Below are experts of layer 5 (counted from 0) of a mixture-of-experts language model. Rows are named router (the router's row for the expert) and show model dimensions 160-319. Each number is 500 + 40 x the weight over its row's rms, rounded and kept within 0 to 999. Numbers have three digits each.
Before each expert's rows: a language model's description of what the expert responds to. This comes from a sample of Wikipedia text that the model never trained on.

# expert 56
It responds to: Clause commas. Commas ending a clause or list item in running prose, before words like and, which, who, including, also ,".
router:460543526492473432503538584566524444450576539474504568502445496472544469460499463437555526474467515527501492377573584631501505533487531499416504448499443437480510544449601486520518453521489560500462463580461477503530472528456511487526485481474466518521536439475489496502489469428503470601488480499525517420460548504520448496452475485509527500479507507504501514477527482563492522507522540556507499541504484465499499478508476495465493551481511497524440477507513574534460428515565542

# expert 0
It responds to: Table header cells. Column-header words and pipes in wiki table header rows, such as Votes, Apps, Candidate, Score, Notes, Set 4.
router:493545486549523463532535509484505477507461489431548606454410567503524538415502433498562486472529514486438515452517458511448464565528508476548533532469471435476476501473531489595546430551471446506477468499497474453527500561452531521510475493446546533531527503533523496378419504461527566546559456482487452449461529523470468494469469460504463510443449481554513506442560552483536501399495446515476579531530482502505513517503516432408406487547553521473430513469496482453486492473490529

# expert 48
It responds to: Name-final head nouns. Last word of proper names of organizations, places and taxa, such as Award, Records, Ltd, Town, -idae, Street.
router:429513535538451532538563510555479518531524540511528547513478458425451527455534496485608515526445537518466477427595521554491526498476501495505573535479473428465500486456585465574523516471535516427407549515471440538444504569503527499480526545518529559513516565524555490457475544482519516561592484524529417516525465528411464487496503520469458452499505499529480511462492466530531526468523517509535520485616576516514551448494458456460421475526508461487393471419532511462453521504472553

# expert 28
It responds to: Word-initial stem fragments. First or middle piece of a longer common word split into parts, after a or the, such as capt, ch-ord, occup-ational, -le-ague.
router:500510484592553523467480547470521504582513509543493542506454452523530487471445498476547494500477452555400481460481456457542493490521482505493480555506467529541474532457511518604577495465530467477413575554447503439481510563424529549443467414402471528591573537505511438482492470552542475471612457510537469470441507537509395554519457475492416512460487510473410532494514512548502508450523466551561532473535498473495477479518539510575422513515556513484463477399525538482495414522474600

# expert 34
It responds to: Personal and place name endings. Final pieces of personal and place names, Japanese, Indian and English alike, such as Ash-ok, Spartan-burg, Hop-kin-ton, War-ren.
router:447515557473506501515469526494490488489467508472555535530469531534495458523496514432481495417412520487418574479544467568492451526510499466466483551501503508548450421452553431558464479476501547506449491496473439486488521553441485545487539452441465595540577472518474427473504488498523476535584521503535488553500501518432486465454490454533477479513472590456460520513616492424492510460513488539547604510494488499521524489490525509491516481521537546457457441522443565514402458522535574

# expert 55
It responds to: List and infobox items. First pieces of entries in run-on lists, infobox fields and table headers, such as Notes, Result, Second, Columbia, CE.
router:515502522516448481532552489518539485481477542482562532504510480475477518481473440462578510487453498546436486427594445478480478499482484537525539469454407422511506491505516502556494487477514444524460543543529490442479504572503559532483529517451456503493483521509501538487489480469544433530591458432498396485442458503475410508429455540445457479427488564543476534499504455494494550468540420504578568588571573533496510427523465445518422495495543494473433558440504533491499462454435562

# expert 15
It responds to: Mid-word name fragments. Word pieces inside rare proper names, gene codes and species names, such as Atatreh, HSPG2, Scoreni, plus some "of" after "one".
router:516553537572497476491487538513439501471554453538544516529509528524502460587525533501551430392458496542440527477542480511527469528508473490502508513464574465541484451505569472572462439427515520508484509486463451530541604499479539518519490452429493599565552488552500516497484485467529476486584455499482453525468484539480448486442503481484485464453476550485452506455610508464552493510475480572524565525466509462529527454510542464462455493534484540425561471532444525491465487517550537

# expert 53
It responds to: Nationality and category modifiers. Nationality and genre adjectives before a noun, especially in biography openings: American, Canadian, rugby, jazz, Olympic, Gothic Revival, Roman Catholic.
router:458514566479506445532499537507523440511473529491523550488547508487535526507485441423533487428483490506396491488492507500535504476504581481412493532480456522489502506424514473556519501460491467514428505489487455484480506530454487539538534503418464519512511563550483558484410409462433505478560476504498530517430521523453397502448544440485499471428541509470474489519502431434504509433516452545524550527537528506515490496555499516501464522494537460479494461449546558567459487490452597

# expert 45
It responds to: Sports tables and results. Pipes, digits and commas in sports stat tables, match results and date lines, such as 2016–17 | Championship, 1-1 scores.
router:458559527484501461492511606494476515479521514498575484510525480518522508499445448459423479458434478488495501408581553463470457534497542526451559465445484462439530519461567536591510534473490488482477486504482449500532561535538502531477537458463443593535515491473498442528524480474488540564549467519499469495441437521443439486492463464510492493484490525449541546532545525482547529531574525522568509536467519524531480415505424541478542483527506578450422486472466568442410468549423527

# expert 6
It responds to: Given names. First names of people, usually before a surname, in prose, lists and tables, such as Kevin, Robert, Michael, Jimmy.
router:480486527499454515528485558531512457453515496469539505544520523487511500492497484407469536458429531530385596437564501500473438504561569517463481454519445494470526489473558509547513466453561423532439491476510498479495529491496493573485544517453468559496533513522451434466508524489567496536532465466482416505410567533529453467478441517527489503407471567494491560515544502421490537454609556520480499492485515518480519443477483484529491448511541496427475477466434547583476449485505558

# expert 1
It responds to: Song and album titles. Word pieces inside quoted or listed song and album titles, especially title words like You, Love, Me, My, Town.
router:512507501500478476480527552494510500474527468464558578457537455457519539475470485440477491428477541512437511458587469514524474559510517517562530511509418481553489530485564455576467532444525454475464575548545497485523572545461531516452511413432487617561523495502467487481476504427509523509567505478494452488427481575467469418465499481487500416464549523481398518465578513476531581462552504542512608504478497493478521438445478514479491461522549509473511445437489495464457433586485549

# expert 17
It responds to: Table numeric cells. Numbers, blank spaces and pipe separators inside Wikipedia tables of sports results and statistics, also Yes/No cells, e.g. | 1 | 0 |.
router:495515498551528506497487511506511447503557464452482542486511499468493451554490453438518481464383522522445545412512467509522519520463480487522522543449467452509490485403540500531587510426554456506497511583489430495545556499497558475519528485480527628563476444553544527453500468483537515551592484510513443501474471512484393479474493480540437496403475574527408539488484472481543598445547486554582536535494532521468523469531493446511471499535521476485470479488496571518426460484513506

# expert 63
It responds to: Closing brackets and quotes. Closing parentheses, brackets, braces and quotation marks that end parenthetical asides, years, country codes or quoted titles.
router:494546559524511547524497541513535452476481532557513575516519463450497525524527515468524538409436493580438475427568535507522477492494462510497528477525448502455547522445530504552487460455517443502440532526531492528523508524489528485497477502455474519528486535534547525428529552448514566513577432491565472464515509522455475496511502539489473461486465509462440510480506487523504531460530444566509522510519572527531497527475461481467485545463486510419459512447478515486390514510500515

# expert 49
It responds to: Cell-leading spaces and signs. Spaces, pipes and minus signs at the start of table cells before numbers, as in climate tables, tennis scores and infoboxes.
router:498467530482469512508497550475532477535541517470491512477495470461495468478510532443512465480516495475466537479522497491520455571476539534527482488476456452499492526489553479578478526484541511500508481541459428480525521514410571493478548532476469538604505522507493426479493472470511456446529450504475481492499549532419496490400459540480536525473487504499432533486594478468498581504595469545531578551576500495546556460507528512520479490544524456468427435436463562628425496527516499

# expert 61
It responds to: Headings and paragraph starts. Section heading markers (==, ===) and paragraph-initial The, This, His, Its, especially right after a heading or blank line.
router:480560515509529510484513521540442507479450501500493512519472501503466473474425480395573475448469508531444567423564490508508509554560493511471495505503437456453499412510510516539468537516503466477391535528494406500526530483483486560485535494472494516571488539532503530488491452494518490540558362478457487545538446542447489485462439526478443495534438551517458512439588467487500474438525421584513559500530552499461591463506475475450514475498529511456487478459487543519421547483492495

# expert 51
It responds to: Team and institution names. Capitalized words inside organization or team names after The/New/San, like Athletics, Cardinals, Royals, Supreme, University, UEFA.
router:464505514483466501496531561481477509468477503530573514566541515464436455522445483464451448418494489544439506428505491510460480467468548490474541530492532505520551504498555514554484514517485400488484514497499469489499540559490483570529480532399511560542496516581538478485434478520516596539585501494508412518476512545419473490461492448455504476456505499427496484443591477515504473434492455534523530523525567483470551455574473478479481490530552467536458476446497564540432455440500522